Below are experts of layer 5 (counted from 0) of a mixture-of-experts language model. Rows are named router (the router's row for the expert), up (a neuron's input weights, with its number) and show model dimensions 0-95. Each number is 500 + 50 x the weight over its row's rms, rounded and kept within 0 to 999. Numbers have three digits each.
After each expert's rows: a language model's description of what the expert responds to. This comes from a sample of Wikipedia text that the model never trained on.

# expert 33
router:547463468525552458458546513523510430520489504558465452386447478434592477532550468537571500532554420383468447439496577490470491456435499439569553562520530561502438504531444428447497523539520492509478444547393528422488582494574443374512548454561560517472458526520501454421538426537480510481
up1:498498497574513499546480539415535548458485475507452471490472464558418464441475491487495534570612502565478474414469380418494476461484480507591496446569485441565469439492487501527506580497439525500459515472482584629515507505602451538529450420478534454578553528479416549464556545397517577539
up2:496457405534508534484453413527513519524531515582482422536483456551547463431447548442582502495445473513585495537553538470529480478498541432559480454579550542517510568451454568529478585435548438526487665482496588457487520500477464421504439463627564555576532446462516532530506546556511530468
up3:540448488432495453524494538533518439553453552416620516493497521475438463554523485466464571599494464555321489399591461442432513531509509499434487540543550543471502532435530481468570446543464498521527470549461505435445445511517452503469487553375474492463503530576503524503577547561519531578
up4:622527481527479431455574465537523482559540424608520536467412549476514604447476555516501449499550588556541513485502507492459495465474555516446508350557544542474469475548491465507550452514501631601464481539504390513467451508544531437525526426503541454489480471519447536509469444419500546453
up5:564495510449471543459451522481559617557514504384572456464542497584474557541573512423408551476505442457546444471561531469458526543452435531520467529407513544458474526507534566430523534469512446491511466518550602470462408498578549485560530420521470521468472467590553416486487574424525534442
up6:532519467537532491465430372431538456485507604554518481447482455459492557509476458525465492633525577499573518424529528503398574440393513505473543544510482539476467497603520523450478549420557513495366458547439451432431541420429492476490448505480491503550513518503451482473506475460495557427
up7:517497565531432530556501489503481422527535479546420505544389489464458494520509513517541574376534490377503612501560477512578481431491558401485513518522437468531481526559513528404581447525442469441553470504421409543497538455452572481534492589508590530559510551458541454514438545452489524495
up8:514620522583480392528524454371543493426556433480524536535514446487525456498568479554508565453471504455481467521467486430495548498494550527564528510482527486501488523603511556437573469492515464473491555470529499486571570523574462635484549629490515500561525534496415506451548563461412427528
up9:507496502488503598444611546471510512491572480450441599464553576500519531468576463456533452423497578526476495444433588575450513495473548497428408538394448531584480467537576482508447469542597486570483457455551490513402491514527446460482503491503498497562412489528530495518506358543500517472
up10:550430535574477359488529512566497455562446598598521437526516540508548500447439540542505527472481526498520536450447433466492543470403489512553490453461445492558494441398482580418581547522513523516480545496514495616522510523462441572563603456518496408538482502550523526534491473485529425413
up11:490437554486507425440473445448509512520539602522474510503442457482462578524453357440497480477513449525593484480455596537483498485544499549453518528416506460447488525492436462555562524455468476493429565634408569496523531555488442390433552472491449523441444512535430552534470510448566541462
up12:463433395475528491468488493497577419555510507463465479477575531503540454455436532526578518484498516519487517513400531572519498472460545447533532556443457599415626515495553520497608501551468426534562592470562481530546509499461578450499487467518504454555428557409529512408584564439444468478
up13:489471545508386462500445541512620407530519494518524603434537558460489525504444441440478507402581500477462438490423452468386486527514492410578525470468515543497526421529483464442461502553498504482528538504495520621523461514487436496544557564557495567499524421554516484476451380460527445561
up14:402443541487550452510561422532450432450524454549486507502574483460471605471544503519453493540482501505536534605593489580526392542469485543491529495573580497411453567438476608572511495462510451587497501481459450383498522533493530530493587479501559590457517453488492447545491503506425573509
up15:491529520491440472493560409450516519508552455539503546416402482605505560403526501447497504528519566413561451554508568531418499566408472480524511556451545504477415535468549478521411456630493446543574459491579438513533512505510436448540565518517533546454546450498613491446490460480433486506
up16:522610473476457501445481580439516424475442497517520518584584475531526524505525527484606542568585526478364568439614404406537466539488526516514539530485483575484460488521529526516497460494496477461485424499561571475472472495517561520464522498477485490517608478384524542590382479507473484493
What it handles: Vowel-initial pieces inside a word right after its first letter or piece, such as mul-at-to, v-ir-us, s-ug-ar, a-ut-onomy.

# expert 37
router:455560486536563441518467522505573513430454455476464464497534546490548553419474523548558450409461505504543564431509523572509523422479573532456515538564420465432474537398498511507432478495444557443415530472466501530573449513523515513548483638519533571466481387434480537483471492585425551598
up4:443491469500517538519460431563469544426574471535479465602453496527460583478468446451484466527451515464516495526542530496510434509479503511381541457433545398557470503466493498525577487473459497496392404522379540464484507432503615420429455570502546591474591501469472561526415497465521445518
up5:428539496485472515467452543498443444515506627433459461585524468519457481477473427675590490565433448493584538500451480503525536529511462435428480483542462551479500524470559530516486519559499571511399482461557432476521475505445528365516527535519470492453435410580500456471594483529509482497
up6:478591442488531540578504469491440448497391398465546583538508499428524552528521504477400484462475538512487504503545431529491527486491537469496477501590508546485472444498476480476548497443508453423390467441478424499414537581529447586500572502427407450427500517465488380461566427552522558548
up7:524483532688491501535451480479477473521430451512388525515463616478456478563460388450524486452497475428488566572432526423439452492541531401567501525504470432462457520550529542559475470465517508473364535478439511524472539537470502520526474495450442560497534579514574542495524510539536452536
up8:482606575471471595452441506480601549499535476554464550531444542493436472499531536476591497512528540505551494567530472421542583391558508449477545547417549441477501531451593472418472528491444530491477556547549443469458567466496615529601461556398541470512527527502494476493490466562482564455
up9:601632451542525449518579568526545522561520513506510523575527488416541504508543489425584461453452570495454575504461559558479504423603597457530452448458521644491456506504467486464465505451480469454550507443491459543513462464501442496513540433548551605474463546538538431463476459520447446480
up10:520507451460434553537530551617505437517627481438501489526473600574473540439456542420481525476563450487572420425457449579486495521490470474423530505471575523538489509460597543534420571494487593583472587520526460515486526498489409546524491431561534454504520454519539478583506527527554478571
up11:638512443486479549627484561511500544472512546484481488469496517507506567512569380466524518515463565506504574493459508540473426476434455414433508586460503514580445537455446475550445436576536490468519502548510515442515426498449548476477439469463513573473497412439461499468633513466546475390
up12:547474446471533434463486472464624439483542541523441459532514476454499498462538515555516537413503539430568483467474425555547473427552453369507479497394513528459484517504503576446524550508502487522451514441553442471541506552536516488530489604410513572481436513567582591489448516512554561636
up13:543502574455438424433513442469553519507516524524582418510378460443534463465546558523485487523514496590430576483403488474616509486469530464544599520533528464572460529509556556497507473388486497561402516403587388510490462501460531499505556509465544522459520448524534541507437517541464438533
up14:444479537549469529444523518543523440474524497523435529561417541395502524503492526474507437384482425474506465568474566488467476543534437543535556483398463549452608450565488546493448424553510497490538527483519476507454585585527576463592461521513528508458486510431550487548566671495452511446
up15:470504425467400475442462523490406492483466559501466537479454552595484497440503551439512554438452484527416513467456475532480564524512492552567463434382476443429535512479558582406415497547384417521528466373504473475499495540503434536426470545483441480548522429534549560509470517552505457469
up16:524451467469526407422457492424599464409505556406516525522570473521529524443593516451464505506555490462544546449554515528544548558592531542514389551493478518491421558459561472416487403438510542505473517457512439500470498506458516474477474586470490483426481414466529463506535465606628526499
up17:480545477471521450502500411444518500503503450501435560517546622497488468462565468549423566461521468554498474505573550548505604536479496549433495541459598514455480573476463638384460520459569569411498524550508457526521546428437495493584506540556477441577504450517506530524482559466561509590
up18:480552438491379534560528478538518530491556504456559497515481562489583516483456494476495525546539529480471552516433464531451521557463446491461510475448471534522550688482482420491528503510502629489471431402603417564492470514558429506481552533537509454414450555465508517438498392567516510536
up19:520559503467458448586516486494446430556457549529524539499571478504440601536512470465439482444441499501474521513445475420504559477532498535445365551511533593528579468358502482485521491481568533443573453473458456560499517497458438561471579553532494489448501565429453455614595532508522552549
What it handles: Word-initial capital letters, mostly T and D, beginning names and titles of songs, films and places, e.g. Tokyo, Tamales, Donovan, Supremacy.

# expert 51
router:507474459454544491441503585527477461496554494550505427526493522444592503539556520412542461538533435491488405560549600520577483526487457556602518458452425518548563406435449424511523534565500540501546498530542502445513473477501423547546576503520481483458569517621379503467434592507467478460
up1:515476536458456383440590480443443379460466451551453498513487560379503410441548480472465527558486469582549534434428539505528490427550446437504490454498525492505485535515525562524499541530504470560465518515394512531523467513467420414611524478556534413522469447527521422569508562494431450498
up2:499513454457552593399498379423518454598470490555472566380505526503564548548459507605482498525494489497532488523515503488518513481566481445544519536554536515419508554417515521377450561541541515568504470521467440433445437512512536430502502503520502500527570566612424526495523546456526401531
up3:455513505400490553510508484554536494549510585525440458495484443445593525567437427490506587457517524562527495439510538459616569564461510404504528541466454502562461575566475529501490539504532583492472577435546588475496441502509497491561584540502462579475461470547406512567576486455477403578
up4:550484547453545489544516555479497487546523419498570488417497487476494411403545413554510570548515536602515492437484541453457422459530508415552450538484443426419529431486510381568415536448463472515425541500538588503491569515526528482567519530462529468472487539478530449516491408434549512390
up5:539511490472493481459445469411523587523513538540417399506480509495513507472500483457498526483462491456475559412543538456508487601551560461436524524442342447473510502488462454476460556477496589452485477473552497487416571530464390505446464517452427483441468525581460510581450477476478345443
up6:524555516541526598445500429459514530596431608582522547502479475535533494432470529473409450529494476438509504518534549600470383468511545487590553533466509489502547503504467501486450554557470516407465544505513512514543424558492515428551524503480530473463551578451480477628544509610608441520
up7:593439496487498454459430571495532524533420527447572500572471543425492479529527560574527581477592475483569437499443502498455457577567445597622448530475508516489497483536523596566570505552476596536478539485527443420454521500519543569509568482453532543444443430497450509525470507453508550595
up8:441536498519569560467543523519531424491591503540497525507518447514498534550538411531563514487458493450555517524566511449459547526506528591454532512451564446452499482517485404472555518529570430485475493439516381448537578455575523525485523442594414567469424562475548470566602393557567441492
up9:562558481502560531505477496551423488505425508505474440552565603494539499498464500556564548484471602510554419514518566508417472502485509472495520596448432603459564458521508468555437479461471538509456517540577461502486553578516502533475423490604570463428461446477401510451421387536453537437
up10:580392551482531557434548535427469425483466488527452489541548523607478528486474469543591498439514516408494466564470471531488530437490465443504389488428487467500513440445521369461537509507545448455471536422479546466522549418505532510488406579512490493498446535575530443506509577433615538521
up11:470390465484497461515574428517449541526456476434495465463544485554574497486454514513598449495614513567493556563494507560401491484543520354523508474590442487537510488536467527416552555460441554468398427437446459570541484569479572496516473454496500470513549597489474412497543516446506507495
up12:496485505513481536448496574568453468505559518552514487528506483539468500570518487451466498536592458511476614415480536506424550552468461476464466505511615531621521581476523481408511455477626546571632494468595506414463529562521523523569514468468503420414501473530444434467522531454545482473
up13:459476386503503433532507449440524477492473474441512415538476528477525470484506553381461570476403502537534475471492364412489459418436517563543402522509550518498502575455584425459539474573529499552532448510503610594501519505436479545469563497502489471499497476475587482458503518440389535518
up14:561530439495472521467589430514482504408482480524612524533525490482492478558500442421536474564471456485471530482513485533468412418452478453410551456514503547406536509473392501529523424451507454510523478432538380518573585540471533549478481577541451463530565410476389430496514505541429436486
up15:476504496458538620531510476564463518491472494435528543433517483437480507496562382545447490491394524339477527463468493443550483571500548462514519497465546535542576532440533476496599544407497481500475471525533469472550469573548486435465534531455552438491523444529539519462545628621455528449
up16:501400466453519504517453513592562536548503471445553424506518485491570517493466495514461588467535448525547423591429590554541588531528423547461558557467471519544495555500494416450464524480568479456478548557448556476419425443461434471473472572601486567538507559558607504530466439539474554479
What it handles: Consonant-led pieces in the middle of words and foreign names, such as ec-c-entric, Rec-on-struction, Cal-v-ino, Sok-ot-o.

# expert 11
router:506482612556406528426464527484531541552418539525532569438518494485433534517542450425591441511459488521495527429510480496485621535525461385458516526408460483514560602576470536419587515482542447526558571505466407455522466464551561532424466510518557482562539488499576514502512504479509576490
up0:437485594489478433496506585497477497520498493485389494514410585460486510456504552454515533511611456523508486616391497521461478469494469546479479502438516497528536478548433526431434618518478452637483493505511457483488524510546522511637555535432489437542509424538526534509478495503503598596
up1:451567495486423527377479477449449475555455535605481501490413511502460526475485501529492483485556496451549604459430580442510466520518528492463525499495437531509475556507524513508490527564594471486526555586539576542547529628490510452429539559614564592508504394517511421485490562473465408500
up2:544471449647447475481528439523369506436478407493496525477508444463502503497486476475479479457528497510507459571544425448458569448485504468519441434484456585566426530515452540454408415514487524433421439493511506475510516517454504508480460383407410408559518505480446525507498445445421496574
up3:498425479452419478482429517517585530443509559461523418462461524445534533455568597551545508516544438483551521454391528494486477483628547442410390533495474491495504499493468439588453577539496522496544435356501437569446468513530472525551482484494421541547500517467505460468551504482534586547
up4:494545445505474419468501426534501474490553565458452505552391554517515477551480439479494423503480497477503541444527549545565617495477550517455457532527553451544632635462491625513529505497506564482480494571509493561501560452454530522626572498507535433543552528476537419496519417463549541532
up5:507515513456446436538506471508588517596517533607452552487441515418499538512420586577493450518448593505625498531509504435521489423442463516440467451483534445515469518552510516500561531381466539491451482538665462491463479479537505519551423510556495431518523554486528518550487400525550479552
up6:468410390536416528389538414533573571506475407482541512505488544526448459558512556453524484467504546485577545469562457627446397465466464523518474578438507438461563501510486456600499464527492438518499527430468538447565534429463495455582485530420472453500551529475510497548444539441531490516
up7:575544522512561496407522542502547492462542482500521400492510434405493507497525495562429450535528473428434471505547469464512589469591468529613418424483470526445554448486614531510451486573500415511583445517504525438555459479550442418430559461502412560463507551487472427541515431489465526484
up8:492599506523474449561421520496511414455548480523579452519522542512505573488461486460494475547493501506485579456506516494583482529535565489489495502642474410578558522535520437543515510426531536405498415427463415527507532511521521488461384379500400438502478525476437478510413569426499533544
up9:431509511523554533530465535590549504427462602576481526460528470508411598450474592535514419420436545467495386497474509416472518494459619561480467478454445482476493480507429475452518528516529588469506539520457521484430525527508540501495465380495388578496551440432426510520479535527501476557
up10:495511560481503531522481481568418490547471426587408528521510453436461557540522442548460487588497518507466491555520562468439475406438467484507481457461436521523544518551486456467453576540494373453422495467467446474615503469526501424340512516471545470494513520494460610534584533489584530532
up11:550429553462492420528442487460461544563485528448484385495480451579512470539515524506441497504507494533458473535548588441581530495578509533452506501533538486471464438560450587571481436563554508552408409472503526463518427521557550454560463438548419449463454511486441546654485525482522406533
up12:458516502494509521545588528601494535521491546487446472472459412578474482530483441508574521416480511448559440572498534523436537508496535464534532548486475394520519522423405533485467465567469562547607598545558575517502422612425482415573452492541486568471469458471515534531443524538524433577
up13:465409477464542466478497557430541454381464509462625441524534447490490474470544480514519452510512467426485413528504450560548462476429529554490453504487543502514498424528510477517546479567549465507457618433542472430565401455389476490516499431548531516502498510553556494517443540629606561488
up14:419481499500570470545477502470469493552513542463515566514504468570510573533412579503527440451566473478540551493470477487446633448440419450558555448521514561472507491515575517415505536566633502480494508439496482460565526585545398558479566335556528513477445523524504548483474490490539506524
up15:541470488503540573486633531413508415494519488474515588416433504511431478483580379563488460559559461534460457505522468446576495393418425566518475522491562458501410508507496506602469557430561594457476467469535580494462496449480486602434479522478556492497521466489521503488537485493546546512
What it handles: Word-initial pieces after auxiliaries or subjects, such as dis, re, sh, ex, sur, and adverb endings ly, ely, as in been disbanded, completely.

# expert 60
router:428554529544511494441556423463549466533504418421593453457572569428461449550495591503420453397562453494555464448458556544490492493515605493485570531532585485525458515497422412483516459593447502469505455576489490491537515470495486555543480613527420477485527540463464561582488538548502451500
up4:559532498512509477496452546548497521524470462513461571497429457584510520526536500433489451404623412451512438484415515432518497495462554451464500502489499481473473543509426565559446447530421469558437551446499458575501395542472563489537507535397520500468499523493536369402516638490505488440
up5:460477484507454456440532521558444502522549461481546462491450512462425507474490396418346459564499477443489449523425428462448555459496430419521523545500441500481487549566540425388556576550532442490524487531537452467436551456505453421526464545513502464518631447483464531491568441423462479526
up6:518528435533464537452515460436378449470555527480546565500506470567566447539455432568524481453447552543421544542590463455476452558584506498455558509584534467482571448584534485465478444529542539566510534415499490513511569471452452620549562543498434503521544459471492475527409446392522485452
up7:503656478442445544566522501485460567587422569469527498480435530508611442436452569501412582391394475473570509529527479508521512510469464527490549538532504532457481485442504516515553433452535532499551512560503379500495478463568461462531523590492533469523490536535526559520539499478590399505
up8:462552518426595451511519391538423444550535444528493476588412477612512589408513482517452435544532438410532450524486448480512482465542458498467538497498490587518465516444416451557539614380527505455445535535477540420509519418500508463500442524553407470478568512511456485516491476480497506491
up9:403479488483568496599446435551453525464452546436521485531467521489469564499589450469489519398523510569568512474466587490484485420413503444432501528528452549563471505463469592575501501499540520483448519540465509475474560500479583584497391477488476430435493514547508395405589437459489499417
up10:574509564415519519490495465421502492486516516543404581571531502443446539560533528507434487562597528492523564441551456569495510409541504538495511534394575504478484362481489480595495487576495521459465459465534437479472531521535511511501542664473485510578490526458436457534530462483609483505
up11:561473522465417605416553492570511464504484479554506593406549517476488522495497502507489527400496641535472387406525520498462553469493443476551522620466532433498499548500467542498482565436481572484553457481510432456472526506493592430497456596438500482400446517462497526498524467538488467434
up12:555521484485553504491526561441458587484506520500536522578418506448424485548552508451488477460564485446564449429415456461443549468540487506488442399511483477505625521487512530535548546669586519520442518377516510459549486471519546473517525434468496512542583513458441487498615458554536497457
up13:465548543497528484386444469468505463521551493422516522554512541514479485570586508453480592517502531535540543527455576467359553496496582408504533451489470499525498450570493471415501535534475598426438539480492460560431494491414475519515553566376518493587470451471449579508572540514496413487
up14:492518498421476489371538466495552527464486527548499453554462553544506403552516443473510463522515586477492540528487542525486572587437545527438509514469478543477537485437466423490545500365504502565604499492515425538566452528478478440531579527399487488515468545567568485499505609480525430636
up15:475386513466553526527443489477378412503517519517492508590450574437506528539507550516475593500552523459448519488520495531426443491538485492455497547442516508532562469435541541511514438549502442470543540545513430450579493568465528377492534538569508387481584576520471511603463473494512397415
up16:554466506580539462496428518458547395468507462418456410527460414545453466535491404584439458500477502459459551584430509497522603531509527542522521541559461506473480490473572451527618528499528520491530486566539510486435527437497367516471488490546522526630500610529519469512498541471529453423
up17:500484406383524543488492510487574486492587500422606508465436515524529577508575559492483561535559465593483506534397469551486497437486470503559508418507510447585475587561506467490594425530435434464558608499533459483498470492570469589471556514497493516478548459560457441426497546452520457520
up18:492487399514449510455462431430561495544457518430558453529483500436498509555428512554564546527545523457411526539534554457491508457514454576429577506479554545496561495554557503443500528522536598419481479543466595498506408486490476429543444466606529518571558415560391565516518470437444511551
up19:520539518507597525535471529487557404495490563623476521514546444410489441552441512477532458472413548465395553581486468451537473557550441588509572444534546571398567512531521532520529478532409537488508534519499544552470532524428543562482449422486425435486533472547480430480494518490620494493
What it handles: Capital O, I, U starting names (O'Hara, Open, Iowa) and inner syllables of proper names like Nar-ro-gin, Blo-om.

# expert 62
router:455612523474517472433459550498470510542505491526451452478518542567527444489544539377577489506449459460436432472557484504536430477441558429500421511397480441421534517369442563480445491512545451547425471536514499452522618531539472469501549574439448596523555518452550542500520542565505515500
up1:487459493571576449448511480487477542544509580421513517483540456514472565502443509461507478408521496521423560422514512463464518568540493517514477347454470466518514524442537508477518498439460582459508609569512464406508493495438465523392567563474432518532490474556477538508378633560523442511
up2:519409492459538443508496502539518523561508559437466528513485540536444548478533533415533550379521531530444481609509436496491498482563586490417491422470439459570503461493513552390505545478624407549468543525520483495470500575492469425423500519523558551524526403386471463505529445468525422474
up3:444582486536469547422548448461528495540471526479559458505511454449522535547536449462463593488468411472480441563480505446544507538557477602568425608489509429493434529489584474464493484492508466561446427565417514514481512604533470387498571557523614561527468479511453541573425515490559497468
up4:491508392496485499542608606563549517499387470533440462467569433526438517433490516540445471480528504540562490496517446504449490430503574433505458474397483557507548437525519569455577463415535504552513538539473465545415369585502502506519487499495440514471542519453554574511475548533581443438
up5:452410422454392477616556493479522508525531463538470522524469490478542432545505446544507568501427454523532433541559477550488510621450473514492456416433449389538522527526537473525516521544489442514555456457419481455535523519532472567513447494501524534527412528536517543482582449591628482594
up6:562449490450583532561474537527497386507575517445522484545596550496461542494480621539546585611490486513610517464507559486540505471476384471566488558437513589503471575560459540477549517463459416542483457541501460537527493512534570493511441519511560504546515544561546457552596511494490521591
up7:421478422524496526561442569513516429509573521583485580500503488487505539480563483564439411480538530465558437418491568446530468556436543422461513575459467513502462519392480476507565555499475538541480508549606411450533596519477523472445503517528558500586497502497443486534605536545614564474
up8:497435500404510645511569527464557521581570537510539439544471509523505461486524458405543525560602517471568457543459487508482464430573393429512506514380490503519522483413490463510555500533564444454516447369531491551461521551481502445409488497438468535540493494493564510410478513444521526498
up9:547431477411487585446595463516539475392489487511511412509514490551507527570452476417430559470443429580473482527495456529492452441523484519469487561481491460517569493479499483489466502413430485466591495551485558561420541492469458398466513426450420502527511609570402474564532483562480485417
up10:469548478526511625519456494513512475517547476540541553488584539439483595446490444493535447481497517440539472489503430497501486605570421425524466453542492543472535566413542466538506633463529564585484542532390456435478514382389540436491468538484580465509508477483517488507554515587525468482
up11:564524449462465486520490596501550342579465508540576581476575418441484540491512475478462480511501454469553435513587478434543484423481454464514446431519522443490529488419489415438461466466529496500543470524559529511449560503481430571437526510435441513415503454558502458500435536437569578411
up12:526600463556509518471491385463462525511563573520516533504580598523402470517486405401502433434585505412543509517515472458522480462455469517534536551516502534475607545413540445476454561483469585574536435447469517528469518502403555460520531480479477507458517457504441468553609510542574449487
up13:514398473518419534524546519535512431497526461436466558403547494524426484550557486468474483467501497551558404529492557503509458532485541491559548522412435507477546536437446412609419560476482539508472516485511414572403572406503490531577482512442590540552495462515546378464539506507473520433
up14:522480364528539517567482515508502622435530626522567470531456453514534480485488505474544507525485520375465434551511515484593556497509552529479556496473422536435519466480563458552482403538464380467600511450529449529543503533561520526471571488485488503535565438581466416547500511502462425467
up15:526604529540563472437472502419585541531564468539510549475434438514504443547551491524402501430578439404443461484537496451541465536535429444473632516385425453480468532487477497474556530511408467457449504492495503553499466527537556485474460534484574552552408499535466551585438536473561465497
up16:541500438498519536475522423445423570530509558463482521566490495461500495472520504410582548613473479477487518455522464451497547474496541455493535516438487523443436661600500493519454452479513476606496479545441481420570397600457464479491486531386456423564475531534464587469504463533452523486
What it handles: First or second pieces of words starting with prefixes like inv, prot, cont, inc and inner pieces such as -ol, -est, -v, as in Volunteer, restricted.

# expert 21
router:517507497522540482463470563437526512491478508415547466494510572495503449476506479610579457406456471503561604475544544473555410516406392511528513449513467455594588492479432537463500488478506501533479450584536493483568483487525449457590513591522569535510496539484548340445488470481494506599
up1:524570496486530511390514451509527520465460499576516502518510401471551367571436532488513455503534500530573462470481426574563460456586539486545456511502480537591527472479452450376595545612499468491482579515463449499476548587567535537446415561414547487501540515557492443505531474481525523544
up2:571526410490454512444567439515657428524529471520494468488503491437495430486562394501516530564447454511546460501569449418576480541493508480552481516499563520457421552534527533576453497497570453559470389470541494410531520508439442460482503532545543513476520576581483487404440543492537511592
up3:550385460541464532482514426510549496403526507504431570596464480493476566516456589467530553491535506605613577515582527494542520530470433532505493502452479508480446501425494513545461452409546524415465427555456498585533500482588552558497475453504569510497525467429543452482592539526569544570
up4:557402470486490423461572515535493467519451502480502549531495536473516483402512537481495418436473610500459428480496529496549545462423462384524455505553406489431531579489572483513506459470561493530549522518535476468515407462313448434473508441493575416507521524452516466516489449485469573547
up5:491571587490505481443523511560481538509514514554571607542517562528495529465568578487536393517576446458581575508511552555437515579538470482515523517534478518519442581515451478468526425425453499482564479487422518495501526538605559427500548560472570506518468505640413440476442497466420444482
up6:569501470447468490475471599535506443465501467410510513541546536552452421430429561484509595511501529469551469575585456586483561487450473490327499507499563514488513499515538532406506473429446481490522463470483527450573491446569435504490481463467478586508513538608464469424554553562488565433
up7:578547487391498468519525534440509518494585538545528526549481526484458552519554468500607547629495454474576477509499514376532457464547487513496512412432499541610527562594550542558538557535526559556515560533517515423506463419477551486482483514530439499451454517576499449556498489495513615413
up8:460474570414458524441515547469463517535565423498540513495444459501553413447474397502433354489519504433540532520414415456479589529540472460568530495607441490478503440455491562504497494518513528455494570466519399465513521527433486483545445565604502577578454485471503519464449521474542535418
up9:424509561469526538481538522529460502473451575486528486474357451391454511529540515448541489504472438507487471533512486516620581502512476553587449464475586397440552572579525546411456513450501567486547490429460583467413445485519537372486497486507541524561484558459458502497492472528546485569
up10:460509547531468516560452466525508511531589426544518415435518430433574498531539547594519535501546547450404496477515506527520524544496536440526526660500470482560619496539607528493501508442506574534480474492459491493502543486496538448613525437517435495473498488450506536502521514559618602592
up11:539485514538494531513507578547499450472416420467486522521544502488540566541490537522533507553528511545456447548526498453505557595534475369464526467407515464425478416498482638497511444467511418598469546513566442444516405602469520592441525525429567503440473457567491511524435548496474567513
up12:511472536482547440533473515517503546466476479537476520478425506500451498568487477544466521521545496508447598525458512441443544475429649503497478568426454439529552533382517520523491480505553418519509551400580600411567491505550494571500462575549489542505678559503476558537490478523521487540
up13:488490438521576482569428470446543516549509516534528535561489590429481538461555438557664505470517496515485497450463445527459438597515499408509525467461525503562441483524434520558509536440445531509514596563445478472505516575448389473442629491454441501497542498548529436464567532489562453475
up14:551473510538496550440490484526508567480400534503484470490629498453512552550530414549520528525537556566537572497403554476576519458484549518508460481537522468527580594535524527478497456612537480454432551493502443440453441389632516487484492526424490489575418562494527517473500401501549515572
up15:527530536539431530475366538540485543456506466517509561513500578538453520448556509404485494468526577573434473485507558507484423519456433506499541531554454476499460439553599443479531476466445637416541501479529414508413480568547610598538495516490503489491453519528558559437503499419415485504
up16:492576484544474449511448488445383456511606394344418473529572562543598509532538419577464522479530487493552517517473512471479513611561504504510517462560496435513471468521481435578544536550492512554499526530489546449468510441474457416481559469502451497442531489542406434469467540429502538454
What it handles: Single consonants or short clusters inside proper names and rare words, such as Sad-d-am, South-d-own, Ura-w-a, plus Thai bytes.

# expert 32
router:492470590548525459510479623521530507544423483486531540442578492489474569555413505477506474561515451504438511547492474563525488450477504549404461481607528466462400512486506483580457549561461467519497503559420562571557494494442527555505427472600408590460474564413481510546444497538405456514
up0:534500470503522524520533524505586478544494530484442519456388517454528520461602474529595581496573543403472443395471454483460435407531528514446532563470501567525496455561456549425463503500537508479636537490515505474535486423461501489496483596495453565472460455499391476470541495440597421566
up1:522550497599372523454554523515478531498565517609494505543457456534496554447455501486508456446512477545527440559535611531486425529476438416482412547533482592418554459557492517455453545431508447480438545493576476484510525604508492443460498572470407561466585489480532552489435515488425541452
up2:489548556453480574492508475520390441429435487432495509517594547519527467537481390511488541504507502510506566378461430528422493514438466459484497413530520520503616507484506526464513432556482459556415546516416458552479572398469405462470522471488478482448507503530400486489517567554592497421
up3:507491537566503456398414515441485609532585595530426502526540575510476548463617496488461549582506466489598555499416487477541487411526469480497544567541561522458498439481446604585455470461493460516438533479489484466554486523615471409512440511539524485493499498524530507446592505472540465560
up4:518492415548523484533423480546556467533500505499488506466419557481462524491548553466401458556504541563520509506479393494415548517488450498572495473480485482433441464606459503404611441512484457547440439512575352449529432516391410480498511500513473522458442401552455510508485542523532458470
up5:510494521511461510435416493537494511485579540435498496465542451616441570443582554510491414502552436508475478482469438505452482383496444510529556535459514553440480563477417482370535464577464528433454538416495485540423429428518489486405515497474466512553497522497426488518381466540583523524
up6:485429523577515521433541532510445495500608491551502538516500454540495480491552621422468414505547457442579534532550547453507515539554520447476607435546434515472470518560414463547545550448468565519574544525517529457554572498645543557512522500543521418535480521479441483424500533433575440511
up7:408522458571430409544506481460552426537389516453562550501454383477447472476530488583567462446557465464462532619423482553547519541473503464489527542516472392475484479474505497427483521516500504460511447517457538567517510509522469474432538563417454524377502557536503475434454429429568519533
up8:571501491553560558447495532528437408527489544467577445560537417575561564592547583537533541532459453443502501530485465492446564439511493502543604543531545461533533578547436457556503459437426467466537527489617405561519498481534450501463457517448470484468531378511556520582468530536517490439
up9:510556492534511515470470535613450555555514467545503449542457434442559532589575488545481552469554467420450483561492462475536519509585610515509436485451518550526461536459432457496387462517486433520491573557483419432512465427573441481506413529496400513459542503456577449483552576547514572560
up10:542534464529421515446433422551372511440517499579575529483458617478484472448472472515426462512526496511487473451481524459473454445506539512485547439487609463596513566520383512563552395514535499585478585566485489557500500588526407460484539544444479490490492399491466556500471491458503498446
up11:473552498521575510504512552466511515602522536535521434519509486478480388486568420541406542463533416486546451585475407476508507458429540423484492503509533525543463524571424489439516524528500465464468580507537507547501587535456423444547478421531518420504392540431456382481424554462586497518
up12:435498594507546469491477457461531436479465545481530517514534509530534442458498495615441510511571431473479565528525471456532493493519561410508532571515533498450482481477443538424574536534487526485539444469507447499483393502503481530393568496556507422592486592603689522544457501565516464480
up13:493526506549549535511541480562526460479428538587525545546446531469520469459457542513600451526520446442540445438476574415548434517548480452501576431397557638506543436439349472489469449535546434500508461459509590510547549561524441431457476554508446505506546496477508481515538571554545475486
up14:619476457512530560481471516478640484516428580437415504397506598547484499471621498566504498498488457453529576455550540500472439491498485557569502532479521556525488571481507561462427361550518544464415509497401540477466501499528516495516493552517479528461459490486464553453522623465514513465
up15:483563547487557428452518597456448438578514562526369510548471553481464580459549452501503534497495479456503425479514468521486532433551474479488506521438521549518528483538589424471402463533493546483389528451441405589535535515603529511450527406509517522466417521562563450530485495390469498493
What it handles: Capital S starting words, small number words such as one, two, three, and early pieces like te-en in teenager, me-et in meeting.